Experts of a small language model.
Size: 9 layers, width 448, 34.2M parameters.
Experts: 20 experts in each of 8 layers, 96 SwiGLU neurons an expert, 2 picks a token, a sigmoid router.
Training: a variant of SOAP for the experts, 286M tokens, 12586 steps.
Below are experts of layer 2 (counted from 0) of a mixture-of-experts language model. Rows are named router (the router's row for the expert), gate (a neuron's input weights, with its number), up (a neuron's input weights, with its number) and show model dimensions 224-335. Each number is 128 + 24 x the weight over its row's rms, rounded and kept within 0 to 255. Numbers have three digits each.
After each expert's rows: "comes after" lists some tokens at least twice as common just before its tokens as in all text. This comes from a sample of Wikipedia text that the model never trained on. Tokens count by the router's weight.

# expert 7
router:114153159109107101114144138123092089172123154130125143144127076155137109155167110086153155126126168118094130132125117101124115126172104134112122157137140139092099147142104123157112080156123105185103138125112108105153155090100114151113118104174109176108147131121132143119133097170162158115125103124121104105107121133145118123136111133161
gate0:132087137096133119106116172114139106124187142149108062129157151120167127180153103146106182169115114121142130138124143122130120169127163106129113101105106159110129183151154107131143147142100137129139094123110136105123128101139120165132092109150144156129132159134112119117117100103160171128084167116114124137160145122144111111128121119136
up0:143116132104136094132125134083145148141127088142123172118101102145121111103110143108115133137099142093143145156116070103091149116103144101185115100130143131123095139116127118116101128085097133085156156081110105148167106123090150131136164109076158103118125089100112152143112137139115126129142154169154072140135176138141152155166112105134
gate1:077090146142130126153111114140147112172119130108135114153106108147107106142162154119133155108098128162130121139110138156129107121128127145054206102170066169195135127131118111152083148096108152121142122135122112139141107135102125151087134147119190171129144115123140128101120160124125134145117124156137146093144108153117098140126134090118
up1:174117129145116117152147160134171150112119167121147099126115117145161165129097135107134122129142129137135166157107065112088129094139126131089116116126137138086127138113117091111113122151143157099156094111124080146128153112132138169115096083123157147112113121165146072156142138165097143120117175142149106090092125127113103113156149124089
gate2:135102137132150106147126099151137143149125114111134094152150147110137101151134122137127150132140158138143116118117157126098128109151121139111177142116111087119096066123136062100161099146131113120117160141158115131150170147136119155096111115159106166116160142108105119109142127103147141087102101151134102089171135152128137123168147130163
up2:122135099127113133133123132122136095127096134131150060160158154115159194094126176117180110099132172122100120127125074139133091142118143139096128131106123116103148154102143076119147142121078148098127146070153096105163142152158127136092123130121145129128125098135129122125133151107104130095080124107106119162140137142130087136159112130121
gate3:174139163137131139124165102115118111112097106136123121117148152103104113113145121126100121163097130102125126118084111146141135144125149137162134142145094089163098150119166145148108154146083138140094091127116068130105137132115136118076147131094172164125141142109146107133152140116165146103094131132120145108143110080141187129125142147138
up3:133173126090140152133142136160095146132106157147119129092118108131095065060097150112099143105151141134095086123114145154136130120169130105168115135096123142100188118133107144096163117125143114117116164109121099103159135115129168105151112133159133130119161113110127140120128110139129120128148133100133122111094130152102129117122146077118
comes after: " in", ",", "|", " 19", "19", " ("

# expert 15
router:120193162117106101122162141127118104151119141124137126178149085097143070112130122074128153110123139109096085149141146113126118139177162126077115171154126115101142137147116106162115128119138126156111157133136116113132178118121135128109141090134124130116112144084131174148133137136175080128123115119068099125100148129139157109121137111120
gate0:158119141091152081104152099114105167154144121117076131119115085091147141101104136116094128141128132161108079127175140143154108124099156131082081118106118105095129137134080112115150149132128073130117136137165084128099143104098127141078170108135120147142125118114128101121157146137099144156097119118118098142129139110143122108167171187130
up0:097122107176129124130127128120156130146150101141157148138100141103116121120128139143153103132113072127117142131113111107125148132136145142069123100148101142126146103107153160129083130112116082111112135126150130118119137146131105118107135109103140122094135126112137152150109067170161110127105130125135118111120145175122163142171099152154
gate1:128127127106106141120147089131140147107081150123151116104112141139092158124120146136113155120118118151092114116139082056167145141134149087110094110152129130148081154141089120095093144125149148127124113142073135174105134126154115145159144104097115162094172159116090103147144119096132127111148132126140102145132116161110120122116118123130
up1:140100115111146091128141125158092145136172124132088151132111130072158139113172156132081143146109123149162133179141139173077138104134128132140111112115125134132153126099087186132157138092110076173116156123139155141101127134102170114170120103114168120147104108109186109137152138129110191113112120127128136114108166116143089110158148162139
gate2:135177163136121113116118088099120130128139137126088132172129154096179096137146148134115108093137160157105156151150159112099113112081158123120138164133135154140083104119143156153131161100062107123158128110096159136155142127145089097115154123115122139117097140129114057113144132149135121087110101158118124138114121128137118127109110135127
up2:105089150099124157137164151116154134121084104147098110153133130151152104085166132082121118131119161138097145119105118121155129077132119162119104125127110108159140128160141150087135112128117127123098116116161109094108134142133120080154118144135130156149153131167161127130140119122152178133120100094140158134119101167159111108140145102122
gate3:130127095155094107102121107146124192150111168145107138122157125147122089162164141093174203076113156126132094141129109119093166108128145083150202120137131107138137167142158113111073115119172153140145117137139114124132099107114092177125126140073137157076163130098109082115097138128102112134097128142134123105150099133157111154076125091115
up3:130161098124146114161086132119080135148092114133120166097125106124150119147131092118192129157099164151158151097119136141109151111095177124158177134094088113102179145132172111123105110109155140134125135147116123159146098104131138134191127193138095148143093104117141156094131142128107148139155103069142139103099126134126130145140093120181
comes after: "-", " the", " (", " \"", " a", " of"

# expert 6
router:111157143121125084125156111104091099138140139114105163098116127159098105146143125086166141104169105138098090156128117131138077120140124158072108154127148142147102139172098103163110095131086099112124107098144113076121117126107103100107142139122095132123124150110168170103123119137163142178154114127112144076167134121093158130119143142116
gate0:136121065127154121143163116145104136145113145126139110135105129101119145115170127154127099119141129120100082145103099115145153090103090156141118103131145086131109104159135146090125114099127087115112102082136133110119184107123105109120145139095115140150151120094141174170117143145139109099150154128092104141152149114126117096118163127162
up0:133146110163129166103129138109113066127126143137134155117134092086138126155139159112117144191138143122120177129148142203110082128142145122130112128131117117168131126133096102103134142106128149142117121170101136135089161100105120111104113142105182141078148176097118120104157148105130135133162154115168115110128144145141129117136102152121
gate1:130134120175107081161133122135134099109125149109069167084104134141089088155167141150170147118162089151139132132139148096160121085130122111093155137141091126112145139158113151106097110165107131088148141180135104177154105137144081133153140126166115134126164117155151159127148104112119113129131066127129173113125169146101150172129101149093
up1:120121124121121120134151131148126123139079137104124144110132163112095091164123141136109133113117098146107164086134133157106200109143130098134116138093145140136116147116149127097122130111161144134130127105148138104142112100136096089160128160142135127109086161133125164116108119148126107152124110100114149140155167136176144134133149140118
gate2:077085145110157112134104133118118122169099134156189120118137113136161132129187170103135133153154132116121102096117138128146121108103068143122141160119112156165141133115166111120164118053106121159117144147126114137136122141120151160133130168161081128115101146124133136178138083151146146126103130092109137127141108128095117097142131139129
up2:100126137127092153113144148139135098139107135142058103123141148173139140135116144110147152085138118159087160112101137102165111133114159115084138118181118161092109153090053103131126200159093132124120101098106121116127156131088172144125118085105138137125083145088081127123109161141161111107123169162153094160168136164118149126135120133089
gate3:138131104168134088126111129145136114160168084153128129124124105130100119118120131135096143175161142137168126142140126157122113117147137134182120141120207122166157113142127074146124155141126120150140145127125120183143070120145125112141118117149139145141142091174128159146087139095105115118104144115118112107123103127104149145164135136140
up3:110126080133113135196176106154146144141163100133153183152137101119121168076143119158122103113118151158145085105149123137160102108128125094150159147116137110128149151146107126128117113091131093134073101141163075116114132146110139174105123103100123154122099113089128122119151132144116105123112098110149053142137131086132120091175137149156
comes after: " S", " D", " s", " d", "S", "D"

# expert 17
router:070129113103133112103153097096106105158156147118130143143148130128132152116132104071149138137152124130135108128146118114108114101148155147093133139137117129140118127195135123129137119115098099181093166133140107090110092114105122144121125120115080167146109134131125153129095104165139083145122120149155120125136145125118133129125138120166
gate0:136101082135123137078116127160126094128115130112110113084109105102102147092098109172154136142145125111187121126149116167104122153125143145094148140155157126114120131152152108149126098147169104144116115125164114129137124161112110129141123166158101148142137133117123161157164125125114104166128168110123153132140147177130129159127134094080
up0:147118163138141136103174143180097124126118141143180116124108125187126127120159094125114108130140156127157106128096063129090098120125101097141139136123125098112141157113079103132104081163153141100120150131127081069121143147127151122116114152135097128110131101158140132076150154119130137128135117125120083112111120151129129132103119066174
gate1:141126191130126130118123145156134129112159128159116107126145153142111113110165127090179153136135084146117122150114135091179118144155151120074139134121117117114120134096129111079123142178141133166117084122125143135114114137074130109148148100131119112089115155139122097124185133132087130086150159090136143098086151148159120096113130162138
up1:114127136119125131101154106119171148186199180077158126117159119093151134138127092136178134102121132107100123142142137109150105121147107137144130119128087157139117084117138129132110106180130128136138126140143133153160117146107137187125086104146191107198120115129141119099095155115146146119087126085151072142143119100122176130159125107112
gate2:090083117111126155120170096118146143148127124119107144144147150132134131087139128153112131092164109147167183146157129101147114136094154151083136113157153158108106101138130157133087148122112147094139113138134181144117130098126110127125117134115108123147118122153125161092135184096129110151126118117123113139078141147080144134130156125164
up2:137112133146127140142122143160119121117145119111173102135128104181115146143120138179116133124098076153164092109125104152096148107120137141170153107138071187111123128136167099114149129132161159130133107162155165133125119131102171135087053087152109134131120103155115138129110144127142093134123141144147079094098126126068124151116119153138
gate3:129057116130142142103146117123121119101128137142121126164130142157122137106119101111162092129144122158156106170157133121113166119109082156123169127119125097119134119130122073119142125113101096104105131125132138120163168145167116145095120111131162158154143191140160126127110131048151148131086096111115152153159152125124134102133097128109
up3:096076158124086126120134132136136137111114105129119183108120146115109185151163108128108149151114158140100107145080106139139095106142130143163125120165124131136118160106127165124134093117153167129136099079138127095166096117120140101169137174105140095123073142127140118124111099136132142113149119143113147142175107108101112102123133143108
comes after: "\n", " of", " in", " on", " for", " to"

# expert 8
router:086112127112123100115142130157089095128131167095133160116139108135118099137147153112132167156092147158129100154129120110106116126113117131099134149153110161119095158166133096154117084152127125153102139108140135123112140130110110132101148120138104183108133147145170145117085127123167150142124081123104116122143154128114144161120113101105
gate0:124107123126156120128114113138122128099094108149148108139155132160151128131175098100153070099097109128123134148144153149074142169129140125132158166163147159144123129107124094131121132165124118159125146163106113095112159109145118127094106081143135122165136143142183131090083120129179135115083104098109116109153125137105133156110115093131
up0:150146158090099139081118106113122114141165129146141130110152094166129121110113095174129111106111169124123115121132117125129102154187108160137153082138110155136097087148144129099118142111084111162081145131128096113103100137118145142085136164107133190109175138111094137097119164166090099135125129154102118087183100113106145151151073105110
gate1:142160125092135151146144140104121169121157096107154108110145136125125096086144120127128109136165148118152108152139136128106101098159113157101146158157190107097148130162125108184100137130111103118140121132143092118140150134098151127096117120139118118145133116090101144148079090131120161116076136149113123099129122137141174102128117139119
up1:093112157163117095143158112120143126146127106147116122133105117145139131173131131131090153091142124135106165174114089114129134121118125089174138121095156080114121147122109072103119153102118147145116146107126136156139127115113089154155129139158088156095167102145105172178160133120093163163135137164099168168115114129147110158157141142152
gate2:124149133126150113148121105128142133153065096119097106136131145078123120106151146149114135128104137127111114102130144118160115141136072105131095131169109179130097129151131175083122086128111112174073121105133098099120137145146090147179125103133150148165130159103121130110133136130130200119087155149122136138119133143120121120098107124104
up2:117117134158131124142106121137116101159127147130074111181148150103130135100120120123110144136094161144093114096112135152092096155120179108134138144095159160138125159106135124193177147122124090149164146133114167109139140135105116146145162167116160137143094111088144124142110154106127110142120107111139123096154155197116106124127110117104
gate3:128064118160149113195157116091140130115120128130083130126139114111129133137087106144140161163117122134152130130136115164160115169128134162107124151151173137138094157197129139156169099114103189133121155101127150146103151117169074151137167124091132110145086155135132110125086103159132138109127123135126155121092142147168099165113148143087
up3:145107110143103162120156077065170111142146118147162157123152125115139119082138137118143177098103114110117146119147122115069099159146138161151086142103131154143086123093199127165073133172110086161077143077117096097105153118111106168140123107133120141082143124108108149140145157121130142137096126134124105133103138141112116112130101082163
comes after: "\n", " |", ".", ")", "==", " ="

# expert 11
router:130123142109103110138129088149113091141164165098142128138119142120158120155129130137136104133140127112084110179135134079126076096171129146100090146125157146099109162161150096163122110124119108174116138075117122060091125094127079132135191124149101141126120153128119157138100117148155129177134126152059144112111134104101124133122123122118
gate0:120119155132112149165105121140171111109105108176105115149131102132115185151132144139170118146102156148074103144155108112127124110144146157082106119096176150112109108146131117118140115151153114120129127112104133055104138106113139142128122150122147111147151122137163138153128102122100148182161081141120120158160112130125096141168141152098
up0:118096136106115191140105098128095098089148170117137125147097153105133190112113122149104140120096140116128123156147115150161145112129106139097133125121153164143120128118132128132156121144145158137155101161129128090123133113166133104117124146157140168116087125127114102152127146063099119164109141152124129129182150112122083126167114103116
gate1:158158148142140128133086138116104154170132126176133083122089135136109144151138103133127130099134137115118118123156135107113128107140138139158150147163156133135128129112139122155146135164140157149126132120124109099105112142113095153150120112166099130118153105164151130115149116157140086102138114164155164125140152120111128138107157143172
up1:151154134146156162133144147172116159098152163162115097135100080128147107159141177122157134148165139165167134164117128139103142129118140120129165148125139098158100107135151115158138127120102126139114150140167109140088104099079103126131120128129091115114096087130148127158101136149119123148155156194168162082101120123139129166169113111162
gate2:114079145110113092132171097134113110141125149116140118134147126110119208112150102154091151150074132091103091089145145101141144101174203156109136112165095117136136124097099128166156129184112092154155138082100163077118109125131111117172126089133153151130180140097092140148107097117117121129154197146138174102146122162113133164109111142126
up2:156130112123142054157103136117184135096159136098113052082157099136137114124102134152150130163126106105113129129106117130151116102116112111118109111108181172126152128118140122133102157168129159162107092120165116113158157130105161100157199127149130125138106130087155087128088127120098100136114112117106128099159140218143139115119171159116
gate3:131156123120162117156107143111097097142131179142160123103138138139142124156139102114108142149114151094106160148118113093132077142156129115117115147094134109100128140144070089080126158097123123103153146157178109126148134187120102114118143136135129126085108169125137171149100167120143166096129132060126148112102136119094125091109092101163
up3:111113116103137145144143123117088073110083083126138144127109120151124169137136155145116170124125123137091133141120098118148130160181123098148151144110150099122112155110144060151127108153104155103117132080142118112140149085125087115091111120117110121135142144170120129106129113095107084138179128136093122095108117125121122108102127110119
comes after: " H", " the", "h", " h", "H", " a"